Experts of a small language model: a variant of Adam for the experts.
Below are experts of layer 15 (counted from 0) of a mixture-of-experts language model. Rows are named router (the router's row for the expert), up (a neuron's input weights, with its number), down (a neuron's output weights, with its number) and show model dimensions 128-191. Each number is 128 + 32 x the weight over its row's rms, rounded and kept within 0 to 255. Numbers have three digits each.
Before each expert's rows: a language model's description of what the expert responds to; "raises" lists some tokens whose logits its average output raises strongly, later layers aside. This comes from a sample of Wikipedia text that the model never trained on.

# expert 57
Number formatting tokens. Thousands-separator commas inside numbers in vote and population tables, plus ISBN, 978, route numbers and other separators next to figures.
raises: "8", "6", "9", "7"
router:108144090101153106094143179104126087128126151179081146138102101105084102121072107136194089193126081054079095129153205105139093134097123141169152112136128100110123075053186172133073113156187106
up0:131128152057179137145144129088154062178105158115089135076165083110137053108113062174107112201107184067136100116097119088163149113112169113141123111164117165122134126123174171133108133153172123
down0:126117126122124131123138130122140118129133123132137139138123125114114125129125121124136123135123129121128133131124133130122123127122127130127138123126136116113116114131137125124117118117133127
up1:096144102139129127129130063113164140105117088091068105159127149142147088184103166181178149172185099097171111140132140124074074121071120114115209090125077084064141137115152119155128190056107063
down1:107107118129135109145117230121110145126157150119126122188102161102143167121115080143099127204166111073105127055149110115128124128152167112140110075159134086093052161110152127112148112100095118
up2:071136150153093093098146178073117139093145120164118111094087092118120133201146126172140108124113114158106156084105156119103140092141126190187139146140157159142122153100135138123093120168155101
down2:139177089119148154157142121089088170129116118151098119122159099153197101109174162096137142172128178133158100146175129142111185181120123149218111158159155162123125067144074066147147144072130136
up3:111154136130127121088100177139156142102122144165118071189099120167074087123126105126159131127122147180054135143133139140125123138145193159151120088088070104133089113105139163040099104130128143
down3:139133163182118134117155144185156090154096136140108102129130074150105111172097126146104102141092143122151163147109062098210107092139142068081096079113171135149150128152100176058131073091145157
up4:091131108091124100096119126107117089179088136088074167119137130104136063150070092134143119187124183042138087094147127094103150156101145092163152158112154130124126118116175167096127130125163122
down4:126129148129136145136149115135150125126118112140122114141127113109140136125139137123112130151113120142142140173109102122126147120105135135113149122124135126114105127121116113136123127100113110
up5:114118070113134082167132117105121131164139150159122100147088117157127137101119124112131108139169103095127097188153120150128102136181141102187162117150123113116138125083127166099132130046127098
down5:173169097160124141130093101160102129086138129124129106147121123125207146153123149133095172167175143132128125150154099153169200144181171117103103110135158155140132147152072133162147163180030132
up6:112152100155162159097087151083089116127076081074082127093146161133100172122112099131158145102118159144124085140183139176087125152117126177131174169053204106089100116091126088154114113163115136
down6:145163143134152150192130162076095170046177134082148135100115105107104111130123107080126120133163112177140099109131206147181118126139127151121123138118184124171138188131159129194148116123136097
up7:118136141133170107106169112188165110142074100114068123141129152097181070102101103126120113170134144107132130151085058113108115163095159115115163125176129142111104119212155175137168137151144048
down7:130109129149101138078133123118155157140148135153131122150120152116144132129130157120108159138152104137115133150103115132094140116139109152082128129140116150112144094138147125159132125102102116
up8:102150114135136154065148067109192089197056137118110136090105158118178075117108118135132087150133166110137137187114065144134091111101146060116176153150086117104128114149142117124140121159138104
down8:126117141128126128136134134143131143137149129135116143131119121130136114135139122145131140173122116101131117135141101120125158134128116134134133138126136148141118131109122132116128126122111129
up9:160136202111177098078127093195162163062100106139103081135170117125125169182112129137142063071123093155122149113145180096126074142131142096102118152117130115087120122179168198153150176129134113
down9:102153127112138125127127089125113195119128161099158183122143160141123090073192173134147155117149130209144039156148127175116213153137097147157148072141095098141123147099111140142138137156098183
up10:121094089153075087096159121142107173160127110111079126180162045105083105103156112110140150158128172134094151106161108141104129113115064136118188109071205093122135134105152123051143077157125168
down10:142132161140189171131126152161134123130132172162127094115146033127133090172175102118108104131114096122197152120077144099107102112129136109111127129161087123138106136092102133083103106147163112
up11:114082122097135139125154201057092104162176160164194142134099152086115127108117083127107116149100123105192158092141117064146133132130121132138151076126147112129142120082134088058102150090155148
down11:104082135157132114117139093116129128159172119131088152087221127101163153108166141110136151108124144142125128150099122173094154091110159115153145099125115115169128148164142121140171149111104151
up12:092137127083131117135149093122132085183083149078056156066123123132170060174100098156104130163133172063137087135106074120128118125114153103123125149150151147110132138138161159133168150158147119
down12:134118124130113136119149120130143140131120121139124138140121128141135120121130143130132136149121122127125135141128104126133125114111139134115140126122132116118123108123126115132113122126119126
up13:090201163129189171115064169125062065074165119060118102154074119149103072149099093089165150087169090103095126072199152111138126110215115178164153111111104127131122164070129149127119177111101164
down13:106180124184128123142118146132091137077119107050098135119105161128129102141159160105165145118158133192116101116167172143159174110137139196133125129108170139162154139142146138177190148135126102
up14:055141190128123133102159060123103166111133162151102084215129134190131100149133097138168144067145157142113075190121160170173157167123137156156186108115063112176100126147078052123134116179140128
down14:127124165179149173124142119172141154113120151172237133103152104138118141117149102115137106120114094128134149181119087072148090175127132132070108136139124158118141169165097070170162066110066110
up15:078195152134163167124101056105125110161126118084133115071134159109109137189135121141140140123120153140095188151161151193132138086067122134098122136134062118077128151088140088096097197157144187
down15:166114128129131137126164202117125093087142154118167137126109101102084110106120091105182118147134096109133120079135139080147131101178126101173145144141150171127161148103128140097131134150134142
up16:092147172157109157067094066108143126110155140132053155185126090097089115133122113150149120091151160127120068153104196166106092108107043130098227174112072102097094146085110108105055166135114120
down16:149134129108177160167094155150125055128104147158203217074067146088117166105100050121130159178137112101179159134150130127077117164161142095153118199127118166100082109160098064050064153150106138
up17:168180118124163103188147091165126116126186110129133139163135150143097194111158159122122104167160153086112118144122174116170073139118177141111158084142086100144165150167087119156092126154142101
down17:147163146199100122093083109152071142144150130100115198168130121133101125127113156152126158097136058190132128109133072152101141108160131150109107105132164182121104157104187125099116083115087075
up18:146162141119135126120091123191152163156114082114141059168147151095126118128117144156128092121141130095092146132129152130108085071095074132094142081111118102088154102143133134070146122106152106
down18:135165128109160126137055141107095061111176104066140095099177117177171134147095129072081117065090123121100102108137157132108175166132128101150131127111158102137172143160112169147129171178117159
up19:158204165121130170176171109145093130113192071153150109142104142083106120133111105082128108145187120176148119127174100124162104112128226178123119153161150150144097236135075119118114214172098119
down19:155146150127114126114144127144092136103127122139139165100129176204112120138182181079154139098151139163117070167152165103095167082133139146130117162097082133151134126146099091132194162112113085
up20:130075059136075089161173139099070109162115120119102112166125115107119091138133114139100124134111127081162108121163087162118108162193099068171187095149141171198120140097167114159105143193156080
down20:151108132161108147081143112141176091054144114172151132121185084072134147130147069140076101118149118120167136151099120205098121155179118082143105140143114111105118159139054088100127175136128137
up21:115146123103094178067146067142136139121197072146112171129146170098129122136114157067141144122181142153119121135152126111161111094114191158110171135132145123115151169159123085173113171181115149
down21:156139206090148139110126179131117113189091130110181133101115103168145173151128078158097122092148118119122118112103074115117137133147144092149070193142142148101127194130118129087150106153112143
up22:116149125110118153077073136092153113168091123100101067116114076134114121157092078139146136123101172107097185127142146136121162121156133133156118058125153151119165117091103162104119132130130120
down22:135144161145150081118142139136124117116139128121128128123123145122117128148169120124112110136118154137103118151085113106138146107124104151120127107104137162168129155123127147136165136052118125
up23:101141097119102079152165058113089103113182134160113147158100160121096147155131127092148132170143128087091123173160074143127151058135171092137158131139063116134091146116121081140097214118111138
down23:189121100127087112122183132148145051068159114170165146131119129129131201139157182113125113156157127148139145137113074111132126084154129123081082126140101184171124144150134101147122170171120135
up24:108156118127130148096061060118134118138127105105071161159126136124122076146100156125182143074150141087102079138106201167122090110082091134148122108100095090088148072102163155155092210136143109
down24:130122140125167135123166160137140082084099110112169111164063145114102143096109073113101114176144114119187165124135098077139128149168102136116129163137131141114089168080136098135113095156146099
up25:118083170141067114121122135160126193155156161062133167140121103134095106188117109170138083191134127103133109093132161102135098112117057097125154116120110111148139110073098135116131116179140122
down25:163202145103137177119099077166133149145105150144162148114112105155200094060154158135135173063149131163181137156154135138079113161174160128129097087113157205107163162153089088082089098151079146
up26:120111053157112105091184069150140160076135122161147175207128138131102120105096113149177172164169134078158085126109157133104079151164145092159200065117172132134121117137167122075148154120106079
down26:161082156110122100062166092109167144182103122184136173139139114135175119114133130168103124203100147086144115207154060138059126164155197114113134110161134127104131121179113127119143095095073080
up27:149144179123157147149158207137154075182131137147111122157049110117141103175103098114173095153126135152145165148094132110100068102149139140145123106092081106080171119117123139173104140160134090
down27:080135085124147104126118142129127162078160118065092106145103132070114118150152114115123149081181093102109119085214144077150136171163119123132127121129126178166198203151083148136127158100099142
up28:130103080116136125112181161233115118153115138158143152147073171110172118120104108089081112185107084101133163061169114071100082140098142136097056123168113134103122135134156148130085171151188098
down28:108049120161146141078142115191122092120154109148117097099150114099202145180117118163095107117134147165123164127109131160109124135171145123090129124118102158097145129156155159133140095175171115
up29:133145139114067184093148135154135137143175102121097111129137099120164115154135140125147145181124102084102119165110160105130132141154111113118044165125088126128088134151157133161144099157127106
down29:078105110145110109107093122165127149105093166070138131101151084118119071113165108105093154140152122108113144124104113127108182144107142156111113161120138159147144114130117113040085096071135182
up30:146139148145067148095103110171145127139096109140096100104097083132173105135121170193140159109110178137133103136094100139129141144087134096126147110141119110145070082143149131188114146136150166
down30:130101149128140209079139115141170078151114133183097191097106130078146156094081153142148113143165108180117111133177096189157101104163178144102109178191126085153106187136102091110211146108077131
up31:158160124100103114103116200098100085171100175124139111150103043151124097143107059123107145188125149079103112074096103075162148111176132118142105144143186108115116146079158177063150066130172150
down31:130135147151128146112136106127140157151118121122112118107142106119132119145142166115145128105108164149155156184115113128140141102104148104141158116108130131131125114122076122115120124096102125
up32:149135118125169163133166074141179081143088129168115175070071113108167107103063109084099102153164117108164144115099106147129104148114125108102093119174089149104129157162161153147122163168167132
down32:124084104114108125136150146122127091110143164152145115145122130110118124133125112148125122152144090107130144116130152114119145125145124136120110142155131154128109125132151146130110133145142132

# expert 43
Time-span nouns and table pipes. Time nouns before later, of or before, such as year, month, weeks, shortly, plus There and pipes in statistics tables.
raises: "and ", "in ", "and", "of ", "("
router:122167145154102071147043085113127193124096112127171132142182097110107120090165133134070095072099126157095127154173124156126122072107084102088130146117125156129066077130102082109101169069177135
up0:151112060102101133115082128161168123119097117163139172111111132123108130053144141110108131135141167181083112118134129164102129139114134153129122131144091106116140103092114158082110110047133054
down0:125135125087141092113102121131108053132132158155106109107154103066124171138104121119148104152112135146143168126120126160164112117160141099207134150113131127133148054145109142166122096142147143
up1:124112037150142138112083096114117141079130120160118113063100111114113088088196071102147220081066122119134168170128114136167133135065125189105132078132124089121173123145145148110145188112133102
down1:100106092196125103134119092113181127142131124155144109109118142140123133147081182148153166168202117115114164085102106190076150137132168171115139081123126125102153089094178125136077087132129100
up2:112125131126133098192156103069108083107125152145167138120144060081204180068165165109104139110158185180118097145093117100122107137213115115127161089086142160165158138100111092152114101114121097
down2:139145116091131130106145145200186163148146126170141106147167169168115094095063086141110123125135139085153146142142165143151123223117131145158124124141103145121094125154202130148101098101115103
up3:148122158155141044140122189085148120115176163135125080094147114145045160125125068101140101140116147123108151146131157145128136167110121110116141068142096094139134158101058120168146129094148134
down3:102114111157122163083127078101088114122057120112152143174102156104172081123146146116126111133164155098137152148121183147097124126131102210097115075086100112119114096073192081064132133164108100
up4:087121085188140147124121111134138152157121115134089113099088114110104149093152151224137113053134162148187038127114115123110065187157121172180156033110120079202098084117144158140088137140077110
down4:092108143198102072143127082135105136142132125158182107090178140121092160108115120135154174120136110108120104128156181117081118160128117153179147139098143094118139070117165160153128108130126161
up5:143155121157125076187112146173117124140147147081136138105104108091073185066165092127074101153066169127127160137087139086112081114127142096179133117199070104112125167164088116137213194114129116
down5:109140131066180186090078092063151127117126152121107139112099134143119116120145091158112115126102146149133144149144144186120139151208075107101080090145114122118109070103129128122099080176082153
up6:209132154088157082146085070101170081092144099060140109130107068182106141198140143129091104144099134116096088109153124112132163135115128142113125124111129109102161113150151143185149136097126123
down6:089128095128106130125153119113095141112168139167132192103135156133168124118136132144149192157136118095107075155103116137168131185115158089117093166187087106185146095135094097077145111091082119
up7:075097119142164101141152084097066147136090121098150069122186133134108131106188063132106099099122031118188051135082084156115151147135054148101104095120142178098101138168135078175144192125082128
down7:123151100108098156158145164094113171138124065122147164121107153133127101143121143080137198123194128135129107150131146137124050146164105134150109126121080074147155070081100111108124068107158164
up8:148125185158117122084092146154189091153119130094091112125138165108127161090121174132100070131120108075125089097074101120145103122178131108189106115169121098123106154117117137118126148113144127
down8:082058128110129108137118161075102113141180191157125172123145108101119114158152113127122128095115119093109151165156142129131127169120118045149147175146094190118104129100099126118129046168087129
up9:139141157085166141152125090136189109079138128092149174137109103110106149069075084119111169107162101131141138149173137084087114098170208082190142122103101192092142157135114146158105133094136110
down9:159114144110164089150163157159185080122187070135109131094199102104150181115174172157125163127038135144138081154114110154136123210083096174153141131097180088131133057209182142113139122106164082
up10:134099141174157149188115073113132073099183123109169114168149085115170110104168145150122165158151146121095092100126122108102186085124136109162211125089125174095118122100125138157137132091120174
down10:122115140136092113100170163158116153084166148200169117151176160115128058067153109165059171125095125137151089164112148066100090142056111160109157126126142103082133091135138099131128134101117085
up11:128116095133105127130114113169106119180118158135115171152153103118157079158140131066094131099112106139191174131123149166080197082118141149129158150152106197032110114155126156120133170124129163
down11:119142082168124087125146112152103130143148126158153053139114126130180052091129171149068147117143138175101165105176132119123106117122141105128140117108119173066134144195125123158093144101121167
up12:125077202140122041125146085140149150055132119141186084068141205121147115151169128121132092069167184119097169139118174164113101109147140112047120125010171111143109131133098108055109115121161103
down12:090115117103191149117131161133156102137135120135087145100146146137118109077092135181091103128141134133144169106131105156106125183137156158108120061131088136095101141144112178170115159157119113
up13:103141202110173112114092070070178128130125158101125110163140097091094169102151098144178127106170162128110130130141155067080175110129157116109113179082092125101165151121130150154108160023144129
down13:136126074135119114076198134074157132146170143159102115124140124169148109129131194161097132156126171120151092113111105161098076161084173169119110118151100115127133143168158111127124142123110125
up14:119143065139115134116121094105186088105150116140117109156174107065143169073131133157127129102111146139123166157157110114115111154084099133100143092095088163131129132150145071119087105102101055
down14:112113117138089086100124155118119121158101164116131181151085097162144129119134113145111140102154123125130087163119143132112135151106118165089127118164096156096214159098161179084117136132124082
up15:096134112173158152115107105136172109168142141128141106081135092114125152086146157103131114098114113165135112128109069120052143090211141088098149127150139132129134118135105124142061152094085164
down15:074120192144059147150187141131162108149161122139118132107124147145113075113159178122151103139078132150177121111075140111134090101089142054136134148172128073148131154086127153133144155144120107
up16:077177129111125135119115160090145096139109124135128055151147154146141174085089159102106122131089142093127163143162097139141140126134156114152170088096193144125113108106106074120107078108153115
down16:120154128121136113151075152184213160085123144140191110142162139156097170160107124129186083070124100110163141183150158089111185166118134156119141121115147120150132099087192116108118140151185113
up17:198105066172179073153101060134116133133063141141107103135189097100129146067119115110197086110122094126114120148109125118118135130116132054106143138092099164136090098075087105142083109052140126
down17:149099207108093104117221122150097103126100190143113071125118169087164118150096127182152099235132080118102143174071153101063100136146134086156123208095173121197109130143140195148173075070177155
up18:135113126120134084078146193115132130129086131099163077083166148085143098080144155141153138093123117103169081135176120104098137127100142064099116177172157104173111141130142124131146129079112105
down18:141153154106082174144140120128163119179104142103120077123073155127173089134161137123148102121127142136161106122169145101113143119168140116121122141184120118118121152105105124132143173212105139
up19:103124144097157142216111115146122107163128172168170163116179082103126138119148071109184169103079110092128136067107138107116171139139130106141073141121107175086112112097128144152126138129156149
down19:130133157147086109130151149143110145110128117150083123111146076148176168109179178175090157127123166122140056184154099131213138149085162147169173100125194074165124120152155105096162100125052099
up20:123110114132171120193144121155114141194122116107135135134144121131144094080128158078087142145096110146127101123150051130121139095158166149146119109127117132137106118169113096148106138155083158
down20:054096135166120046139161112080124145135171138171112169095113150105123122133150076080108148093124117129174127110102187128175122152096161094095118170094141111094103117094100102077168160127127118
up21:132063113138163133122128113172071109096077109143138056106149137087124140108130084155106185068099144089139176090113160152136167121087173074118105112111132095159101127106159107101176130065143111
down21:118142127148120131150061142103137159167131115119110054058161149131188135119094093134087140095164090159190085113131111132177104185155178144146067089141069106189179149078150182133105133095094112
up22:160135134142171141116085131141142128117163184142070133177123183105089146134116153065077123105174140093111107122151194154136192075089111126128190103107144130154151127191108117094113100128121153
down22:125138093132094122134088086152079094128150106146132148126156133102118155169129197159081116184155114081149149108059140087111094160096134159151109103120120083100163105163112110180129120126132110
up23:173082187143169097146144155103082125149048178077170113105146153120120115144171084147117126090140162124070165133144108192138140102079127099140147114069132144101113140111106098128120099138114178
down23:161152159084143166129129144128119105144159127088133103133138183104130148099081118086106130116174159139162163084122113125136067157140124209133137107118102110107155201064046146168117128118086125
up24:127134135102147116171127085179159121050096158110141142145134108161078101144170051124117149093161136123103181115071141020092142081107101137128071096208107111085129127146170110109157188116098123
down24:126169117132191142152067135112153114122128092134123131113146167095133136068096142222123154099148102117146163125110061153125103137170125125163075077085157130146129115162105088085132119119140094
up25:085159116129073117115089132090175107096127152156156128119144112114054161187122102105104105133066106110103133122130148159187195152120121107140131103100145111137125140139114125089128153111134158
down25:115166092131121076126066144110162128049144148119171187153148145127121171089108162129130106126148101119159207185125134141088112117100102144126146143114144148126132119068122090145139118136149161
up26:139185129136103145131095157130098104160173162089143113071144123099145124099074150120151129116147170140155105155135073159090113178081169127009170076153128119152096184116161082154114193119158110
down26:155128102154122143118123123152171156078137151138148085162096151139107192114131176067120102107130112147160139105127157088129129051090050144102144072144064153067135122154133085129129152099131083
up27:138132129132105121118102116077132103200102105072112083179085106136153160146092070122103077156088170127140165129141093132145120236112115071160147128133086130149178108194142093157156197073112069
down27:124152092135157119171104125156107099098135124156090166109092173092198145090172146115040113111175126128161171117166078142138170126165090136127121136192094151085102126096121060098130088142090170
up28:130137126051177172092095081127159109107121077170109129150127114115134132110140098094057163130085156106120152103178125139116174091131189084162132122096088181116166162114130033139120110053159123
down28:144157139112123173076110156186110092135157115086125079100137104152197132103113133154120154086151094150157141117132101105084126212139127181102132099125090113171142123119150126158145123087096116
up29:164109159134143146110149089125079128161140127106108053109089120122116086101132062172132167086150121133176123136138136149161124074107147087134109165111093137121099162202118172141158181143180141
down29:123124091146125104191148151131142154072167117119162136091130130114131155127109181125128194175147104145113149072129088203155153115166147121102152090109117153159060092180146136118101095163140137
up30:142148187119121164158108075132137107045117118093136098180131150064118165132115117099103123079117140082112137125138135160150103099146089145099190122027127155150112125110097114122110170169090140
down30:120169106047214116064066105118145111146106106076105104170148118142120143107088186143155153086169130116124149108198140150142113140142153116135128106109160127150092136139149104149114129097080129
up31:169155160163145170118112170200164165228131103132144103143138075117101143033129054087085089105122171156108104044145087125091129123112120104062097141135164094079112159129115185128146142128120122
down31:077127144075141167125127129113119076157178113121136137085161146118154112094159122057140104088081109179141098131096146109120184157170100090148164056149032115163136078114120120152106123116148101
up32:104133102140096124153098154064156117145149150128128146084159103129096161098144120113100084107140184170121106119124104143123092095096130144157183121104164074208116109105123095125072115174146115
down32:104082218122112104106089077174124113149086128125173178141114127095098081108190152177143079099152139120122167059111157127064107125102116144167111082077148130111116117102152116125142106145155137

# expert 6
Birth-year final digits. Last digit of a four-digit year after 199, 197 or 200, mostly in birth dates and table rows, such as 1979 (age 46).
raises: "(", "| ", "or ", "*", "|"
router:136135091132134163150105115144128171109147073167116086145043147163194126167070155117129070119101101109181190178128103136134151173087144125142144138129141109139107098111162140127160119138130117
up0:136157111061129061167132132087096134157165187116118110070086169168127110147081134093046101165179154163127120097183160121124116042130082157121109167121152183114155153105155197138088109098171131
down0:160117104241148096113123154122064144099135150124102131122142101153142147163087089121133120116104171126138134140034115129171137136078187107155118183112143146112140156144167152080149152091152119
up1:126144118162118126097171103140091152202141121045072096139103114138132155054116141148125115088140183143108169134126086135128119110149133088153129091044170123109135122141111191101104135134080066
down1:084157087144099190130132066121167141176141104152163139083078129149135134106159100115096107173186132122169132161138105134139166136116076142106120157173126119070116130121111119129100087156120170
up2:155151199113148149133182117160127081152156093127125156128141145136111095138113050156107177160109098103120123168160130114129206174149151129157152095120108155141086155118131162183158089125124151
down2:112140145144146074059102145124155116157173139038094107125123149148147141110139140131211161148097130142092092142111167115115153101121131135113122143191129135140090167126123139195131126133088123
up3:114143105118103098166074159174165039106154077078079101059134130194143144168155139113151075162132128102149155132092143172137120172109169180104192138097141081106155103168103134176142130121164094
down3:119112099136082107095131051082137143085184155101180168222151084181135099167117105094150137137127128137135166113140173135101144108149086152112133114142150158129158123090133116172110064113158189
up4:163126157096166139178143168175085148167172108145110119150089112122135135135087198116140077093218128117116145130096162116144072103124116067107139107150092134111124087081117171076108111090169127
down4:155117120151117087119157127131071118074112192105107129114140131166150199139129130154066135104098132195172125118107092121125100102127170099117157104113137156100133174131103131115152125118181110
up5:126094081104075145113115149115181133118098130167096133172154117103160118079088152170138106134108118107109155149147124114165174147162110060184163107098066071129159089150094077153160165116157155
down5:117134101103171079113127134179132064101126160162140120109103096094081118132063139125170095092170117141092092107123023147150113099191161111128145161134141153121100136124089115149116153157115132
up6:194151106066076066079114113146168154185124121095166113020103140150162100195133186094148105147083109187145131154182066068126135104131177127164148117127122130140157076154157090113122175093159158
down6:122097128108111115115148135218083106120166145133117123166118086139136136120136070141137132145166169120092125059131154123114119126142095155084129158129138151146177131078124155140103052161220154
up7:112121153115075125085121158101193160151169109087092125119109094092148126153128142120108122098137126122087120099173086160146147145114082070066143149099150091100118126106083118145166139163165079
down7:133116151124068094127108129119099141186051119181122165132119088077133157096115142114123147168090076106156139137108091133193146112061178114150139090121174168188141123139131089097128112104095131
up8:142152155145163187109133142123093135123123110137098087123070156150057166122109096080088098107133082098106098119104161088146134131134171120143080114193131194069141186067159152149091097110137117
down8:173104098130144042115148122139134077120101238092101089103117104172153165099161101145138126161115143107115147170106125167112105140116087106115169180128147147083081158107125111109111173167106080
up9:112164144154142141200156157095149155111131147112112091049119132156117072146096122185215090168092160093147070154089154122126120144098163126198110120130136073198156088114140155111074125150224099
down9:168143170130141090067122134086157118103164168125108118104130188219098149158147156131115118162122128161131084129166142120111117148131168148091097145113113126110145128113141124083146170127134133
up10:090111138100048108112095105128100099102159108136060175157119179137149150108123161076112054135180155070153147124210139095057122163172075129155100145137132091118109083157180113113133144104120134
down10:144099139146090141156151154137126162050146173171141190126142107158149126196087142117142151132145118180150121155080143058109153147102108181094134143194125127151132106131154180146148078144175155
up11:156127105100098086151172137163115146175116153156113081132120134157214110116062180136109071119130109061171123096146131098079100142149102054088106139176112143155113088176165132189142151188120120
down11:155137085103159137132105122154144146114122167155119105082119116115079064174108137126144138129110148174103122081178156127075164174159108129084161073141136127124142157123190121133131173084141124
up12:129162151050147155165114116158096084122123098121120109134108153139093094139122060080108137148092154078102130121108126175084118108134194149175155122101136113124095177159153127111133164096075125
down12:131146096095152102073121110137154142172155148074134141143109137175155086133110157086160134161113135133084129129164146145137135124130113110125093110146082127126060138146120135158100154117085138
up13:105155080091147195149136072131092076129164056114075076140114095145123173149195102106102062170071135180156139140102075086097143121117121123153130076147180171090086158165131138101179150105057107
down13:135146116099141161133115086148136170193129140100151158172099080137168097168108087098103150161107135083061201128128158084117168156100117140129100177145057134162084134126131139158120152114093171
up14:097154172130105133163134120162104121110094126158093127131090194129156109122173074151136100136118125115100161107126126126126120070132118109127119197098124131146131195219071120119123120164181166
down14:134100161140121065087131144166134142127108149122171158176129156156079166105125153113161117125162137105151118083147124079140147122114068168131105097125165120180166129099057153102143155097139085
up15:169134171121111138183120104138130129113080177203074111150115112176164164123142161146154093080083094144141151108139115098140094127156089132127137129128119101154170118166128112139112157118113188
down15:107119136116139060114099043197146126147116136122182072120113139092097135149088159138157136121179131100146069089151085175151122133120070111118160118138151116124171145095109141144085205158152106
up16:115139153098163118148132143124108134104165073112087094136134189129118148153044147071115061093159121088104091135187085157157053137186136139150127087087130170139132111156098141120122115079116110
down16:097138122169092048221143172135060142120164143118181110118155099044188201113174101114123164073145137166133134130100075132134129135085087173080209123161144170153170120099109116087115134064131095
up17:110115116104091104106120147080130103159164136116091152157074132136116062211142122162120115075145099198181108154163048144166115143161125131099134143159123201158126142066154154093089123084134121
down17:048147159155123124069124187157095111168103085134177120108133154161121144120148123159107086090143088147120167147154141137178169118089164150129128115137103130131127127115101079122158055105181174
up18:171158113133098104126070164110155157126082066117159083112152160156138134147139130135127190173075188118125150131141129145123162172096207157113170147096173120183129085106135093080127083111113094
down18:140104100124147125111119119173133130114104145164159115174119087149154078183104121129105102173158139107107115124116103150116115127165092140137102111216129157141156167116098167120093152150093178
up19:129150131103096143123102113125143094127212069089065114138098086158143139162195121161170121130085186122191165071095071127058138134103137128138127094116190138093137109163129167117191185135105129
down19:098154053100130166108136064147150161200138178169162134156085125139159116179104050091113136164128114156102176061172166148135125167105104136122124148166083142121063139137132113118072114137091208
up20:076131149139081085098125169139168167140149124146093070063082163124073117140152154157073061135122067099148147127107098087175131158075121144138128115135099149125124113131115098168080043094164130
down20:075143114144177113155179163165123085068123217100189110149120126147109155159115084175110134110132096138123146100131081150135083106125101126117192145123154159184169126104136106080142104150216109
up21:128089143163109140174122104141141128128126170179111132034108166158138144154143123121157164143142174172144129141104144121181119113182134111166136161091128115195148113124085153058093116090171096
down21:155154138118108124111112120104126106149159135080144175189101151196101125126180146176125075192152140126182089107083149130132154134077128149093157171099114139100106111113125155086112138152160116
up22:107175117113074087073146123094136152144143107105106138175145107143111136090159199145135088085095125121152141154095047077140145094122132121142149186175108039103120061179145110120105086111148143
down22:131133141137116103109209182182144086096140135114149196122117118116077119089111154155132136082154085148137123098158106157172127090127139120095140154163087094123119105173091144142145121166161131
up23:104137164137165117086117127142122154126146174099083114073154196110123113127126140159145086088116149117148095156158138195133142145139184119108150117184107092124099167166144164135141146195139170
down23:131125154209132111155116142153168158147135149120098204097163127133152196124183129130128117119145087163156069165113148127139138164106144109186087104162120090146154152145084101115159207108143051
up24:132077080159090149126152120097095037128167042108059141169119112141149145112177124138143074149100160138169143123101059085067104149172113045150113085108182163154109112199169169136201116102084124
down24:115151085106090200103131073088165177199120145156184129170071143090146148145106103085156136182139099093111146141166148088144137124109109132121051162130130142146092112142149115130062084111088208
up25:164130118116124120140069113161115027111163092080108179098148107182135167145156109114146083149118159127130144118135125149096128134118108099108121127091093069079147130136172117086154160126180078
down25:136145123162108135108148041102159124080163156143163164128121106196159123176155159100135120101156172174130093166142128131133118127100058141102110137115130127113158104069141142138118111146111120
up26:100134174136120112065105185047035122085140107140114094111096078129126087179131144153077150144168160115164109155075144153128086150119182153154162102136141084163090146094120160068167110112178121
down26:152145112130087077113094072163139145127163181160147156171080150172163123155087179140075131125139129096135126111144139186132131152133097135100101102149056107151202128152145124181124151137137119
up27:184184091096166158124062150115128090090145099114130110119088119109140126172155123093129116131108109092072156080105090134133141121130166151114145155170141184171064167085101147083084171124112118
down27:091127070099136088126137111139153155157081147103155145174089116207121115149114088089118120153101118130087152141141111144148165119101122088170137157133121120118068146158104108158116140146081148
up28:102127125135113125122138235141116049101041108127116106103089129078085168151157130132172085130114100092105133073143133149122109122158068137144127189104093108130110120154081148150101078187138141
down28:155133119113081128102144073114169167095190126200141109160093123177107115170084155145132158156122100103096160151196145138087170187079106139093143169122123166114139087159212098129109101091087126
up29:133108112113140122161109081033173095143174168137095061122101176166182131136176148173082127116078065152153097131123091091119117120165202106093127213136141139112112105146150103122114132080111194
down29:106107152111098107161122142140061126135133186171176114109146181152112177163129159109175132118166117148105059201126075139134080179154115139130136129123133113161164091064068092093111101209142100
up30:150103139097148122169156152196127125099116092108161090141106126141123130154070071098117111092141088130101092110100071164145148125107073047173127045147128169116097183153153144141121123074112146
down30:150144106119125079142126138133140122156142195050126099120122076139146133102136136160110121143124138113127154134154096154131130161127159119132131107123128197136094081156174124144096159120150096
up31:141166131142205169141103087121119102085152105125107085093091127097123092155120087136170121156152129187184138139111137169130099126145155115145132120111120124070111130166092148147150140163143118
down31:101193136153125072078127056128193145135139166100105119208058150169205131136150156130134125128164143088131130164094147111111133173084088089102109099169096094122098126169141150150131148139069089
up32:159140103101136093128098141131146185212129098093060149160126082136150152119175078114105132136126162097166157112178115100104097081123146093163093139116114101091116108122167073102174159129111122
down32:122145134138093118083150091102120162135083189164135149147137103099132102147095203131132134106201113099174116120120084165131153146122092131156089149152107120130137104093087038137110119120117123